config.toml
n_layer = 10
d_model = 160
n_experts = 192
experts_per_token = 4
d_expert = 64
d_shared_expert = 0
activation = "swiglu"
moe_layers = [0, 1, 2, 3, 4, 5, 6, 7, 8, 9]
router_score = "softmax"
normalize_top_k = false
routed_scale = 1.0
balance_loss = 0.00477
balance_bias = false
router_z_loss = 0.001
router_bias = true
init_std_router = 0.0073
lr_router = 0.00243
n_head = 2
n_kv_head = 1
head_dim = 64
vocab_size = 8192
norm = "rmsnorm"
norm_place = "pre"
norm_eps = 1e-06
positions = "rope"
rope_base = 10000.0
rope_fraction = 1.0
qk_norm = false
attn_scale = 0.125
tie_embeddings = true
parallel_block = false
extras = ["capped logits"]
init = "trunc"
init_std_qkv = 0.0637
init_std_o = 0.0159
init_std_up = 0.0637
init_std_down = 0.00851
optimizer = "muon_variant"
lr = 0.012
lr_mult_o = 4.0
beta1 = 0.95
lr_head = 0.0211
grad_clip = 2.0
warmup_steps = 200
schedule = "wsd"
decay_fraction = 0.665
decay_shape = "linear"
final_lr_fraction = 0.0
batch_tokens = 131072
seq_len = 384
doc_mask = true
train_tokens = 656700000
steps = 5011
dataset = "wikipedia_en"
Below are experts of layer 7 (counted from 0) of a mixture-of-experts language model. Rows are named router (the router's row for the expert), down (a neuron's output weights, with its number) and show model dimensions 0-159. Each number is 128 + 32 x the weight over its row's rms, rounded and kept within 0 to 255.
Before each expert's rows: a language model's description of what the expert responds to. This comes from a sample of Wikipedia text that the model never trained on.

# expert 44
Description: Inner pieces of verbs. Inner pieces of Latin-root verbs and adjectives before endings like -ed or -ation, such as ade-qu-ate, exe-cu-ted, depl-or-ed, regulat.
router [ 93  91 105 158 124 145 150 161 171  90 125 141 103 134 195 108  96 160 116 101 103 163 110 118 162 121 192 113  64 160 133 164  95 131 134 121  99 129 106 143 122 169  97 147 125 106 103 104 145 149 114  97  85 199  77 117 105 108 116 101 139  92 167 107 122  85 140 158 121 147 126 113 162 168 131 143 142 140  76 147 205 110  85 119 160 132 144 134 190 114 133  87 188 114 145  90 112 192 112 174 148 121 164  90 122 107 132 106  75 217 124 169 125 141 100  81 104 150 144 139 174  82 163 137 103 144 137 133  80 184 109 137 105  86 171 104 144  77 178  41 153 119 146  76 114  84 152 113 105 113 141 100  86 162  73  96 124  99 135 177]
down0 [151 122 172  79 144  92 155 140 109 151 117 134 111 153 179 163 148  83 144 184 160 154 148 147 137 169 118 105  77 157  97 128 172  98 106  66 207 103 152 114 142 114  98 124 112 198 142 114 104 144 150  80 101  50 117 146 122 133 171  75 195 164 126 149 143  79 112 153  93 141 133 130 117 137 103  75 107 202 141 202 122  94 118 132 102 168 102 116  73  81 131 141 121  75 146 128  63 138 101 116 141 148 141 126 153  93 113 115 161 142 152 108 110 155 140 175  77 154 118  84 138 130 142  74 102  85 168 121  92  97 135 114  66 101 125 110 128  71 165 115 121 119  61  79 158 143 117 131 110  81 101 129  98  96 127 120  58 162 112 109]
down1 [142 134 120  97 141 166 104 123 132 131 164 125 122 126 152 138 176 126 137  78 150 124  92 146 134 146 150 155 130 162 149  99 150 123 111 153 152  96 152 152  83 120  72  84 141 208 121 175  70  74 102 103 141 161 178 135 127  69 143 120 153 103  78 131  99 112  65 105 185 134 117 123 183 165  93 100 107 168 131 159  79 133  82 155 145 141 176 137 110 160 186 173 138 108 137  78  86 104 112  64  90  36 122 121 149 106  94  99 122 134 141 113 138 172 111 214 124 135 157 201 151 199  83 180  89 102 132 121 181  85 156 125 148 147  66 135 130 113 149 112 147  95 148 133 158 113 159 124  70 119 154 186 128 123 144 114 134 130 136 131]
down2 [135 162 107 137 138 150  55 139 196 149 121 156  92 120 183 138 157 130 182  67 149 123 157 157 172 181 167  62 109 101 167 150 115 138 213 164 118 139 123 109  92 138 100 129  94 148 106 152 138 107 140 105 154 136 123  77 127  81  91 127 137 148 104 106 238 151 155 161 133 134 111 136 140 108 123 120 182 110 149 117 146 134  43 127  87 102 129  81 153 144 139  92 149 136  84 150 154 132 156 144 135 129 164 102  91 103 126  92 148 114 161 168 128 184 144 152 109 113 164 147 142 134 101 122 162 105  69 158  90  55 193 146 105 134  87  88 153 125 132 135  91 137 175  70 110 135 163 101 156 158 138  68 143 132 126  99  45 134 112 128]
down3 [111 102 118 150 140 148 113 163 106  42 110 103 224 172 151 148 130 122 151  76 151 117 118  55 147 115 101 104 175 127 134 161  76 102 166 116 143 138 125 135  93 115 127 117 138 187 108 195 205 107  93  38 105  94  89 151 178 125 163 154 140  97 123 118  90 161 142 122 161 134 124 158  84  95 116  96 137 128 183 154 140 139 144 117 208 101  62 126 102 104 166 172 114 162 172 125 138 165 134 143 116  89 159 135 134 152  79 153 100 119 120 140 145 145 139 140 114 202 146 160 130 117 122 113 113  91 187 128 129 127 135  42 118 109 171 130 148  97 173 116 139 175  85 113 120 126 132 124 145 127 147 143 146 123 137 165 164  86 185 178]
down4 [182 171 149 127  81 124 124 140  90 131 176 115 131  76 108 182 142 148 131 146 176 134  76 114 156 108 184  92  70  90 158  99 139 123 143 107 105 152 164 120 103  79 109 184  96 177 136 145  85 106 129 135 102 130 122 143 172 141 133 140  74 161  85 164 139  98 107 119 158  96 226 134 131 143 195 130 194 147 117 128 144 135 146 132  86 129 159  97  91  86 175 114 178  76  77 121 130 118 148 136 107 150 156 116  82 154 130 186 141 156  63 200 151 144 129 111 153 153 110 143 124 134  75 152  94 144 105 149  93 127 144 145  64 106 186  86 109 108  67 112 137 145 158 118 104 130 151 124 169 156  93 146 165 149 204  89 133 170 135 139]
down5 [114 105 106  98 107 109 145 174 124  61 160 142 105 103 130 118 177 127  84 140 157 141  88 114  91  77 138 146 132 133  95 167 123 133 107 114  94 116 135 142 116 121 117 137 123 158 148 158 106 118 143 101 105 107 119 181 114 114  81  94 128 106 147 154 155 115 123 172  94 125 160 126 158  52 150 131 117 152 140 169  99 154 152 144 121 138  61  53 132 158 157 188 128 155  84 117 142 152 132 122 112 139 123  92 201 143 166 135  94 112 129  87 152  83  59 169  76 133 107 150 202  90 124 133 175 156 195 124 111 111 185  69  59 129 156  97 165 116 157 140 130 161 122  66 130 115 196 188  82 131 115 134  98 161  75 118 122 102 219 114]
down6 [146 125 140  91  97  86 173 104 145 118 156 180 142 191 129 120 112  92 153 132 122 104 182 103 169  77 159  77 119  82 120  67 111  61 181 183 136 112 144  94 159 140 125  89  82 113 102 159  55 137 148 100 161 143 112  78 113 161 125 122 157 131  83 188  82 105 151  84 104 131  64 128  79 108 127  89 118 156 134 131 132 131  66 129 155  56  84 147  76 169 150  88 183  68 177  90 152 126 141 143 139  93 123 111 102 161 113  75 138 164  79 164 124 126 139 138 131 155 138  87  87 154 124  41 174 152 168 145 130 103 123 127 143 114 119 133 100 141  84 141 131  99 132 132  91 150 139 124  83 145 129 105 119 126 136 140 112 173 195 129]
down7 [ 97 131 137 102 105 131 138 119  94 114 128  41 145 105 105  68 150 118 100 119 153 131 146 124 115 135 150 148 125 151 137 112  65 163 182 119 164 138 123  48 112 130 188 178 148 137 138 135  98 128 187 116 103 187 119 178 195 138 137 109  97 113  97 158 103 129 172 146 136 140 199 164 153 159 109 121 135 158 125 194 168 217 149 180 158 123 113 195 108 139  77  92 162 152 174 114 149 113 148  76 153 137 190 130 144 119 158 149 152  94  94 130 111  55 153  90  99  93  87  93 166 119  87  58 109 184  92 133  89 128  89 154 151  95 162 176 126 151 101 134 123 144  86 139 143 147 132 131 172 133 147 140 153 104 127 147 124  88 125 139]
down8 [ 68 115 183  55 137 120 125  81 104 151 118 127 129 137 113 107 149 141 158  57 143 135 105 113 149 126  57 100 120 162 162  81 143  83 129 156 179 131 175 179  91 102 147  99 109 182 101  84 157 129  32 145  64 159 155 137 106 122 111 133 111 163 133 145 117 168  69 173 120 119  31 105 138 136 122 141 160 127 136 103 105 115 193 137  94 150 102 102 145 158  96 128 130 156 124  38 139  81 127 119 151 147 148 116 127 202 102  87 152  95 148 117 111 125 138 144 136 203 129 143  64 106 129 135 144 142  80 111 105 141 130 120 136 136 172  84 132  96 131  91 123 137 126  81  90 131 112 154 115 112 129 174 120  94 116  97  79 131 197 141]
down9 [167 112 127  99 194 137  88 115 131  41 140  92 138 115 101 144 146 209  84 172 187  88 143 108  95 145 107 131 168 121 127  98 126 129 151 182 139 109 155 134 121 155 104  98 136  83 155 140 107  81 152 121 108 143 157 173 171  65 160 157 124 152 157 129 131 172 105 170 140 130 190 107 124 134 127 141 100  78 171 142  70 153 124 144 159 100 108 210  97 199 121 121 127 122 111 121 150 138  91  83  64  95 161 145 166 123  73 151 112 166  97 117 123 105 116 121 140 131 130 158 168  77 110 134 134 116 126  91 131 139 170  89 127 113 122 116 115 150 221  31 127  91 167  93 140 117  96 171 158 129 115 101 162 163 114 170 122 128 173 121]
down10 [103  76 149 127 141 143 156 144  95 119  70  72 151 126 172 104 109  99 127  72 108 107  86  97 129 151 163 154 129 159 126  99 123 150 169 184 115 144  97 112 141  93 153 150 108 134 106 152 128 176 158 108 122 194 122 148  78 113  90 107  81  71 106 113 187  88  66 164 117 124 134 123 139 164 114 132 111 118 161  88 151  97  56 167 163 105  41 174 124 182  90 128 107 155 151 154 100 110 167 160 110 155 191 104  90 120 159 149  95 144 161  68 155 132 141 104 116 109 140 137  69 120 119  82 182 119 158 142  97 153  66 138 119 124 170 175 146  78 144 137  54 105 146 100 131 128  79  78 113  89 125 111 166 150 129  96 152 184 122 115]
down11 [152 118 134 111  57  99 125  97 146  66 122 147 215 135 173 164 148 151 118  93  96 109  93 146 178 197 159 106  96 127 106 114 121 147 112 105 107 101 129 169  96 134 134 120 157 121 131 139  90 193 170 108 119 103 109 137 192  93 108 129 168 119 107 129 112 143  71 133  97 124  87 212  93  54  96 131 125 158 145 123 129 176 111 109 149 181 114 128  84  92 172 167 141 148 136  95 200 165 182 137  93 118  91 112 139 178 156 132 141 133 126 127 158 197 142 124 121  97 123 180 191 135 173 148 111  49 100 108 171 146 148 100 140 117  92 124 116  76 131 140 150 156 121 149 135 154 129 127  61  92 157 128 128 167 180 139 124 184 132 144]
down12 [166  92 146  97  72 123 127 133 119 109  37 133 132 177  96  73 136 122  90 172 126 112 126  53 104 150 141  51 113 163  69 168 104 138 152 122 133 128 106  93 140 136 169 116  57  62  84 106 147 182  93 153 134 126  82  87 154 113  87 159 152  77 110 181 116  90 143 122 113  75 126 109 131 116 131  80 157 102 151  95  84 104 118 139 105 164 132  88 158 109  94 154 140 136  96  94 149 160 130  93 137 106  59 122 146 179 119 119 138 128 125 135  97 172 128 161 112 184 143  80 130 138 125 115  94 146  71 156 152 116  96 143 126 109 178 116 167 115 196  70 127 151 166 143  95 140 104 123 180  94 107 191 102 142 121  91  90 171 126 107]

# expert 46
Description: Unit prefixes after numbers. First letters or pieces of units directly after numbers, especially kW, hp, kilometers, kuna, cc, in engine and technical specifications.
router [ 65 125  92 158 189 111  95 117 157  99  70 184 126 119 117  99  91 202 166 116 132 149  78  92 169 124 135 104  69 178 158 120 117 167 148 163 123 106 108 141 120 136  77 115 123  74 110 101 125 194 156 115  99 177 112 131 102 180 135 111 139  80 149  91 136 135 104 133  77  96 149  66 162 155 138 130 170 154  75 124 136  86  92 129 134 108 190 102 110 144 132  65 166  96 168 120 162 146 147 197 155 108 154 116 125 117  81  91  82 177 142 162  95 139  88 125  95 120 138  79 136 121 166 133  95 119 126 144 103 160 129  94 148 154 109 169 171  78 156 136 116 162 120 108 145  74 168 129 136 116 150 127  98 157  53  52 132 131  95 112]
down0 [143  91 140 167 125 153  86 131 149 159  96 137 138  98  83 150 147 162 130  95 190 143 150  59 120  65 174 140 153 162  83 156 118 128 197 178 145 128 143 190 124 182 162 144 150 160 135 149 123 107 190 121 159 136 146 128 130 120  90 154 110  87 142  86 155  93 148 145 136 160  85 172 139 114 141 121  91 102 134 134 151 109 142 103 108 109  74 105 192 132  75 119 113 170 108 116 181 113 103 105 122 129 135 102 124 145 125 202 201 166  89  84  88  78 103 151 152 151 109 102 193 115 100 122 174  71 139 112  58 140 168 133 100 135 176 151 131 128 117 121 153 157 147 150 183 159 158  75  91 158 110 138 111  52 130  88 103 143 176 103]
down1 [143 148 168 101 147 138 123  88 105 203 161 154 183  52 143 156  80 140  79 147 165 109 160 122 124  96 101 102 171 131  88 146 150  64 156 162 152  72 156 107 152 160 117 123  64 195 121 146 127 114 156  97 144 144  97  84  86 107 128 121 160 118 182 139 107 142 122 127 154 131 140  93  85 164 157 132 137 128 116 101  83  89 168 150 109 104 164 142 129  66  98 177 161 151 132 184 112 141 148 122 126  68  75 171 181 144 142 182 153 101 158 105 154 175 133 132 146 139  87 105 116 132 168 109 161 131 191 128 135 101 109  80  56  92 148  93 169 157 128  87 135 123 183 129 156 149 170  96  85  87 110 112 146  82 117  76 150 104 149 147]
down2 [147 147 106 138 136 142 132 136 162 171 161 140 116 154  97 170 143 138 110 176 132 154 158 121  89 160 138 122 143 100 129 133 156 131 164 172  93  56  67 194  89 172 154 150 149 183  55 126 123 200 136  63 127 141 103  84 105  96 129  91 131 129 134 126 131 115  98  82 119 130 152 140  91 123 106 106  82 138  89 182 152 129 176 121 120 173 107 150  81 186 122 101  65 104 105 121 209 150 123 122 126 120 132 144 129 128 116 154 135 162  95 108 110 140 133 153 165 191  92  69 111 160 171 126 125  98 168 157 164 113 150 176 161 140 127 123 120  91 172 147 143 156 101 146  74 206 107 163 112 118 129  83 116 132 133 136 148 229 165 187]
down3 [164 128 165 111 157 193 174 114 133  84 119 139  63 118  85 119 156 145 118 137 131  92 129 166 153 126  80 103 171 138 114 116  87 157  76 116 222 123 127  83 134  66  91  97 111 156 139 130 113 167 121  83  86  87 146 127  97 136 139 136 169 119  96 134 148 145 164 143 156 159 137 157 184 180 151 153 141 136  78 130 146 149 127 136 116 118 144 138 130 126  91 134 149 178 152 196 117 143 115 114  68 151  86 154 130 164 114 122 166 115 180 153 118 153 156 100  98 130 154 176 189 156 154 142 146 114 101  83 193 112 141 136 140 165 121 113 135 129 180 103 174 100  81  86 200 188 150  52 144 110 150  91 126 165 108  93 107 179 172  66]
down4 [ 69 163 143 136 180 129 140  84 157 168 179  76 111  62 108 141 150  99 138 147 113 127 152  92 125 129 143 119  68  94 139 129 121 170 116 144 155 118 157 107  95 140  84  85 103 145 139 163 160 131 147  98  55 157 173 121 114  65 143 124 159 172 122  90 108 148 155 105 131 176 152 130 115 166  46 130 134 157 109  79 170  69  86 174 118  85 122 173 162 146 140 166 104 156  87 170 147 114 125 189 167  64 155  92 141 108 135 159 146 143  81 133 133 114 135 119  95 158  74  86 141 148 149 111 179 168  75 121 120 126 164 139 144 143 164  65 128 104 132  71 138 118 102  77 157 161 135 169 139 148 127 178  98  99  69 102 109  91 175 150]
down5 [138 111 173  98 150 168 113 147 154 150 125 118 111 105  94 150 130 111 117 149 111 133 108 116 122 121  70 113 174 143 160  66 132 208  86  88 126 153 162 159 110 148 159 164  99 118  75 165 125 166 133 101 105 108 141 191 200 123 184 139  69 124 122  83 153 160 169 107  70 136 129 133 121 111  75 156 166 178 185  93  48 121 103 133 127 118 184 118 134 165 114 122 127  88 157 127 152  49 111 140 112 103 128 127 193  97 160  66 102 148 117  99 125 100  96 119  80 117 131 110 145 120 145 162  93 142 147 121 167 128 123 101 116 156  99  53 133 172 134 159 150  75 131 110  69 114 212 102 102 158  91 143  95 146 163 139  76 136 150 120]
down6 [164  88 175  98 144 129 129 109 146 105 118 110 137  97 195 154 133 123 173 161 171  59 112 107  88 121  97 133 145 171  99 152 106 161 139 142 114 149 152  96 178 136 129 134 118  39 167 145 101 146 161 145  94 139 143 150 159  99 130 200 179 136 123 141 132 134 130 119 131 148  98 160 186 126 140 112 143 156  89 112  68 162 174 182 160 137 138 129 134 115  72 118 165  80 140 115 139 132 143  84 136 186  73 125 168 170 124 125 149 112 124 144 112 136 135 131 121 137 128 120  86 102 114 156  68 105 178 146  87 177 136 112 132 134 146 162 151 132 141 196 136 197  58 198 102 104 146 148 187 113 180 156  52  78 177 161 100 155 148 169]
down7 [166 103 127 110  72  87  77 138 118 113 101  91 185 119 153 150 160 103  72 110 140 135 124 162  97 108 173 173 175 157 108 114 127 102  98 165 145 116 154 180  84 122 150 151 126 124 108 131 144 116 100 128  75 152 118 146 131 134  88 122 184  94  88 115 148  77 174 133  67 147  80 112 165 128 152 142 100 162 127 103 118  99 146 150 175 137  82  64 186 112 118 108  79  68  86  63 139 102  70 119 110  79 156 140 108  86  76 175 134 147 159 106 123 182 106 128 150 121 128 149 103  97 143 147 145 174 157  89 160  38 171 131 129  92 126 182  60 117  81 104 161 104  96 153  93 121 141 131  99  88 122 157 135 151  82  86 162 160 138 125]
down8 [160 113 141 153 121 187 107 141  75  67 175 184  99 176 139 133 123 120  96 142 106 129 178 114  97 157 106 111 140 110 103 103 138 111  91 112 108 180 127 110  98 137 125  62 159  86  79 108 172 155 104 133 190  87 151 158  83 107  85 118 101 152 133 141 160 136 161 171 190 164 160 149 163 103 107 154 144 133 157 110 142 193 168 105 116 101 103 193  94 100 162 103 103 104  93 120 182 102 147  93 126 114 126  95 162 142 152 156 113  95 116 114 155 149 188 161 155 144 122 181 173 119 136 117 129  85 146 207 150 137 101 110  91  77 126  98 143 158 212 170 154 122 138 129 177 100 181 122 137 162 109  59  86  82 130 177 118 129 149 150]
down9 [156  73  96 155 112 110 178 128 140 127 177 100 123  71 124  81 115 137 120  74 114 147 103 123 138 112 119 114 129 145 105 124 180 143  80 154 126 144  75  94 160 215 167 173  94 168 141 106 108  61 145 137 158 128 133 121 187 211 132 154  47  95  88 136 107 141 101  90 118 139 110 168 111 103 110 137 138 167 137 139 100 134 107 121 134 118 145  95  82  66 183 123 177 117 107 118 111  97  14 107 159 167 133 131  74 109  96 136 137 121 105 175 150 140  76 143 116 107 146 186 104  94 110 156 164  94 174  63 133 166 131 137 156 118 150 148  93 152  85 136 123 156 149 143  87 129 166 137 178 147 129 127 149 138  75 166 168 140 111 146]
down10 [152 123 149 124  98  81  81  92 137 130 107  54 110 170 143 182 106 140  83 175 142 116 113 181 160 135  98 147 130 113 125 131 105 132 122  37  98 127  74 152 113 127  96 131  58 113 144  81 163 108 121 179 118 135 138 139 138 137 147 106  85  93 135 105 128  97 121 138  80 115 132 148  85  92 126 146 143 176 117 149  75 128 188 130 149  96  67 197 131 165 205 168 146  87 131 119 126 163  86  91 109 131 138 122 132  92 122 150 179 102 169 114 129 132 137 100 121  61  97 111  50 190 106 142 143  86 110 115 154 141 200 124 173 153 177 126 147 133 172 135 121 171 111  99  73 150 128 153 120 129 193 140 102 108 125  81 142  97 181 115]
down11 [104 166 214 154 145 135 162  67 130 122 119 179 125 114 105  90 103  82 169 119 178 125 159 173 108 108  76 153 176  85 114 102 132 185  87 102 138 106  71 130 150 150 187  88 107 113 158 114 110 150 133 183 191 143 158  80 132 134 137 163 186 125 132 155 162 143 119 119 110  92 151  92 122 100 164 128 139 151 131 126 125 206 153 161 130 152 120 109 163 120 111 137 102 130 141 180 155 150 130 105 107 153 108 133  86 108 123 149 135  94 120 141 133 145 116 116 111 119 123 169 134 197 154 109  85 120 127 128 147 136  99  50 205  94  86  77 132 154 177 137 117  54 122  75 174 133 163 115 128 116 151 135 104  93 221 184 115 124 131  76]
down12 [167  99 102 149 104  99 118  98 103 138 163  89 174 138 131 195 117 163  72  81 139  88 127 119 135 198 125 133 191 103 107 136 120 112 161 119 130 139  75 152  95 150 204 124 171 127 149 115 116 157 157 109  67 146 134  87 168 123  77  45 165  88  77 144 126 110 101  70 123 133 135 187 206 105 115 139 118 159  94 174 101 144 108  99 128 125 110 119 169 155 179 171 167  89 112 163 126 165 145  65 189 128 101 132  83 105 132 161 150  86 162 139 160 113 182  80 163 133 132 172 119  92 116 161 116  94 137 168 174 127 126 137 121  83 164 146 104  98 121 108 101  66  99 141 112 117 132 173 121 122 155 119 161 107 126  84 142 142 157 173]

# expert 34
Description: Measurement unit words. Unit words and pieces after numbers in specifications and infobox data, such as ft, sq, acres, long, km, the superscript in g·mol^−1.
router [ 97 128  64 129 171 103 109 136 154  83 121 141 134 135 149 116 133 168 168  92  89 135 112 114 159 124 156 161  96 143 166 159  96 188 148 161 115 136  80 160 129 129 101 126 161  90 108  88 123 192 139 100  53 147 107 119  96 152 162 140 184  39 147  80 167 113 130 192  65 117 158  60 172 171 167 129 165 105 102 173 124  55 113 134 123 134 171 143 161 154 143 117 150 122 205 134 147 133 121 176 118 109 179 105 133 110 110 118 125 153 167 136  55 153 102 152 109 165 186 124 112 119 185 183 117 139 146 110 132 169 117 126 148 143 115 141 180  70 133  75 124 136 144 124 145  94 149 158 124 115 169 122 126 130  81  68 149 121 106 173]
down0 [152 126 163 151 120 127 203 134 117 125 103 135 163  99 109 162 158 110 145 187 174 100  76 115 130  90 152  95 122 102 134 151 143 115 143  77 142 108 107  75 117 115 103  97 114 122 181 118 149  87  74  87 128  93 167 150  96 134 128 178 147 136 107 106 132 158  89 159  87 117 131 167 145 101 152  88  95  64 145 133 137 223 135 122 122  82 105 157  99  87 156 155 146  89 153 113  99 126 133  85  94 118 121 106  43  93  89 154 144 138  91 155 142 175 154 106 131 159 173 120 147 137 140 132  84 141 122 113 146 124  97  92 118 161 143 129 124 127  17 192 141 131  56 152  52 142  93 160 106 145 141 103 150 119 171 166 169  59 154 127]
down1 [153  97 112 158 170  37 132 134  71 105 128 121 117 168 166 145  98 154 139  92 126 161  61 172 203 120 100 161 115 135 172 139 139 152 107 152 120 120 127 184 218 137 138 118 127 123  96  38 134 149 130 121 140 160 140 161 152  97 129 166 158 124 181  99 167 126 133  69 110 130  92 184  84 123 174 161 157 116 116 127 138 180 152 173  89 131  62 185 166 141  86 118 159 154  83 122 128 162 177 112 104  97 166 123 112 174  74 122 169 102 119 114 108 117 118  84 151 157 129 120 119 153 123  80 166 128 123 122 139 133 127 186 131 112 141  84 131  83 104 157 142 108  67  64 165 114 165 153 154 184 131 145 120 137 106 112 122 166 134 168]
down2 [116 116 135 113 130 138  99  96 139 142 113 104 130 161  87 162 179  81 136 112 142 107 136 107 127 147  43  95 159 150  89  56 102 106 155 117 127 121 123 150 154 170  90 158 101 101 107  93 118 135 136 171  72 111 142 170 140 103 134  84 111  68 145  95 124 122 183 115 144 170 106  87 113 108 151 130  83 139 123 145 125  17 122 212 110  93 159 113  82  89 114  87 102 152 165 112 136 160  93 192  51 125 189 172 154 153 158 110 119 106 142  84  36 176 164 125  85 132 116 141 105 140 133 129 117 133 117  84 100 157  88  92 196 115 117  84 141 120 145 173 100 137 122 140 142 127 120 134  62 105 147 103 137 183 143 125 146 118 140 113]
down3 [ 69 177 111 107 117 105 142 107 143 154 137 128 146 139  70 111 110 183 119 127 115 151 125 147  64 142 197 137 198 139 119 117 125 171 163 140 119 149 118  87 188 170 143  95 126 145 181 131 109 177  99 152 149  94 119 195 169 134 133  96 106 127 148 134 129  75 153 123 155  86  94 103 135  99 206 138 143 185 126 114 100 115 142 143 187  71 166 174 146 109 155 144  91 136 170 102  78 128 142 139 172 158 111 170 154 124 180 161 171 120 157 118 103 116 140 128  80 132 125 151 116 117  87 106 154  84 139  44 169 132 182 123  60 139 176 165 126 130 154 130  57 125 116 140 143 185 155 129  95 144 151 117 146 173 154 132  98 180 127 191]
down4 [160 111 159 135 167 139 133 133 103 120 159 142 122 107 123 105 139 117 123 114 117 110 104 206 209 145 109 175 171 174 139 106 102 168 167  92 123 166 131  88 166 167 143  94 142 107 120 184 153 144 138 105 171 146 141 117 121 128 135  72 123 129  80  80 180 107 125 101  96 137 141 153 126 128 117 148 149 120 161 124 155  94  98 169 134 167 107 161 139 122 140 108 192 188 180 133 118 123 150 176 100 117 117 148 146 111  73  62 145 166  85 143 172  93 161 211  96 133 187 106  55 149 157 117  81 150 180 126  73 121  27 143 171 197 112 105 185 149 129 109 151 120 160 102 135 117 144 132 150 144  83 147 168 143 142 112 121 129 153  80]
down5 [ 79 154 138 124 167 170 127 105 114 162 156 143  84 166 126 140 111 123  86 199 159 102 150 176 126 156 112 147 115 156 173 106  83 145 143 133 111 108  87 136 103 108  97 115 129 146  35 144 136 141  71 164 158 173 125  98 172 122 134 134 107 111 136  68 120 115 105  72 118  78 105 101 177 133 108 101 131 124 100 121 175 121 137 127  99  78  89  90 133 110 163  83 162 183 127 135 109 125 132 121 182 130 149 102 123 126 104 162  58 157 111 115 138 126  70 147 147 179 137  66 124 155 168 118 118 182  37 150 129  56 161 106 101 164 120 111 159  96 114 116 172 119 149  80 119  44 154 123 141 131 114 140 178 130  63  94 137 136 158 188]
down6 [160 149 104 143  74 157 115 133  93  99 120 116 160 161 166 115 108  69 107  78 123 101 131 113 131 110 100  81 141 137 135 115  64  76 157  98 127 147 155 213 113 155 177 122 104 159 118 151  80 157 125  96 122  99  89 139 189 147 149 146 111 151 114 141  87 191  57 157 114 200 163 144 101 145  60 138 104  90 132 153 139 101  83 140 126 136 148 123  93 173 176 146 148 170 109 149  79 133 119 136  86  98 160  91 151 164 133 183 145 123 145 151 144 130  78 148 129 162 102  52 111  80  84 127 147  74 121  85 130 106 140 131 166 141 149 109 137 179 185  69  89  97 184 124 142  78  94 148 115 166  86 155 117  94 105 101 118  84 157 130]
down7 [116 152 121 145 156  72 111 112 153 150 127 136 106  80 161 174 132  34 114  89 161 149  72 180 170 132  93 166 170 183 124 151  13  70 132 158 111 122 169  89  97 163  85 163 150 152 145 113 155 123  62 105  77 177 140  92 174 119 110 142 129 139 172 120 135 201 115 102  79 130 130 148 128  88 104 118 159 108 134 100 138  91  92 157 128 138 136  96 118 140 110 134 123 100 111  99 101 151 174 146 127 176 120 103 148 144  97 137 145 171 188 149 165 149 110 175 133  98 103 155  82 132  69 151  76 117 186 139  89 110  71 116 159 117 134 118  77 109 128 141 130 178 150 140 163 112 124 108 114 138 156 118 136 108  58 159 118 134 173 136]
down8 [104 124 114 148 149 149 118 135 119 157 124 168 190  61 114  98 133 113 180 112  97 143 122  93 171 149 144 149 148 161 203 213 168 101 114 174  38 135 151 108 156  91 158 159  90 126 136 100 115 119 139 133 137 108 139 131 122 141 115 155 130 187 126 106 194 161  94 124 149  90 137 132  74 189  77 149 103 127 140 110 153 104 112 157 118 152 126 110 110 114 134 190 110 102 136 132  65 163 111 148 120 172 147 133  81 153  89 125  88 132  95 143 165 134  92 118 154  98 142 173  93 132  37 141 105 168 103 108 168 186 158  99  86 110 142 148  83  75 119 156  91 102 138  91 162 101 129 101 138 192  84 112  56 114  93 132 128 109 112 178]
down9 [ 49  99 142 138 120 154 165 130 171 124 111 124  90 139 118 155 110  95  83 155 156 108  78 153 162  93 100 138 123 121 108 112  90 117  73 135  98  96 183  86 148 162 108 140 141 164 114 118 172  59 151 146 109 149 119  81 119  94  94 142 171 198 142 125 167 104  80 151 132 186 110 171 106 153 117 114 115 136 122 183 143  68  68 101 134 119 102  81 187  88 109  96  84 141 160 107 128 163  76 100 111 150 150  87 193  87 157  84 135 148  84 134 167 131  70 129 134 150 132 129 133 194 100 175  99 127  72 185 136 146 115 128  77 120 143 109 143 119 186  59 126 126 119  85 115 118 159 147 114 135 150  68  97 161 122 125 174  83 112 113]
down10 [ 63  81 119  63 135 109 156 125 152  88 131 134 180 119 160 126 171 129 121 183 144 176 124 142 103 142  94 141 111 138 124 125  75  85 119 139 134  84  72 102  92 140 152 156 113 149 139 181 150 128 160 115 116 144  93  97 127 143 166 120 129 163 105 174 102 148  59 179 110 175 188 172 101  90  53 186 143 135 142 103 161 150 125 149  78 129 123 157 113 151 140 174 157 202 176 124 119 119 151 116 120 126 177 145  97  98 111 122 120 136 153 123 116 108  88 127 137 137 172 145 123 135 213  81 196 132 111 152 162 135 132 102 175 131 138 153 167 131 161 167 107 161  31  85 166 158 171 123 161 134 152 157 105 122 145  77 118 187  97 149]
down11 [110  88 104  90 106  97 137 142  87 109 123 133 129  96  90  82 147 113  80 122  95 149 110 144 107 103 114 119 119 102 108  98 149 147  57 130 158 135 180 127 167  53  74 117 141 202  83  69 169 140 150 101 111 129 178 118  91 118  82 102 203 100 123 111 101 132 195 190 114 161 111 106 113 157  80 124 192  77 115 139 151 168 198 122  90 116  92  89 124 131  65 145 158 126 169 173  67 148 126  85 123 116 123 166 122  73 167 150 147  96 144 131 117 162 134 142 153 174 117 114 132 127 100 146  86 161 102 168 140 127 147 150 144 162 118 108 178 156 126 174 168 112  65 169 103 132 175 134 101 141 142  92 122 155 182 148  81 141 101 127]
down12 [ 84 114 158 134 161 115 116 127 153 133  94  36 121 160 152 171 147  88 131 149  66 134 180 166 109 115 164 148 103  89 126 129 113 135 109 181 114 113  74 125 147 114  62 147  97 151 102 133 129 125 133  92 113 148 141 147  75 142 125 125 111 167 126  95  84 157  71 141 123 123 138 155 140 198 198 191 153 123  93 108 114 149 154 115 126 143 157 165  75 108  73  94  89 112 120 104 170 123 150 129 149  63 129 172 134  97 116  91 144 160 140 109 138 167 130  92  73  80  90 121 134 149 169 123 130 147  83 133 176  99 101 102 176 157 145 177  84 155  67 144 114  98 186 175 192 185  72 115 156 135 137 111 167 134  85 147 165 113 130  74]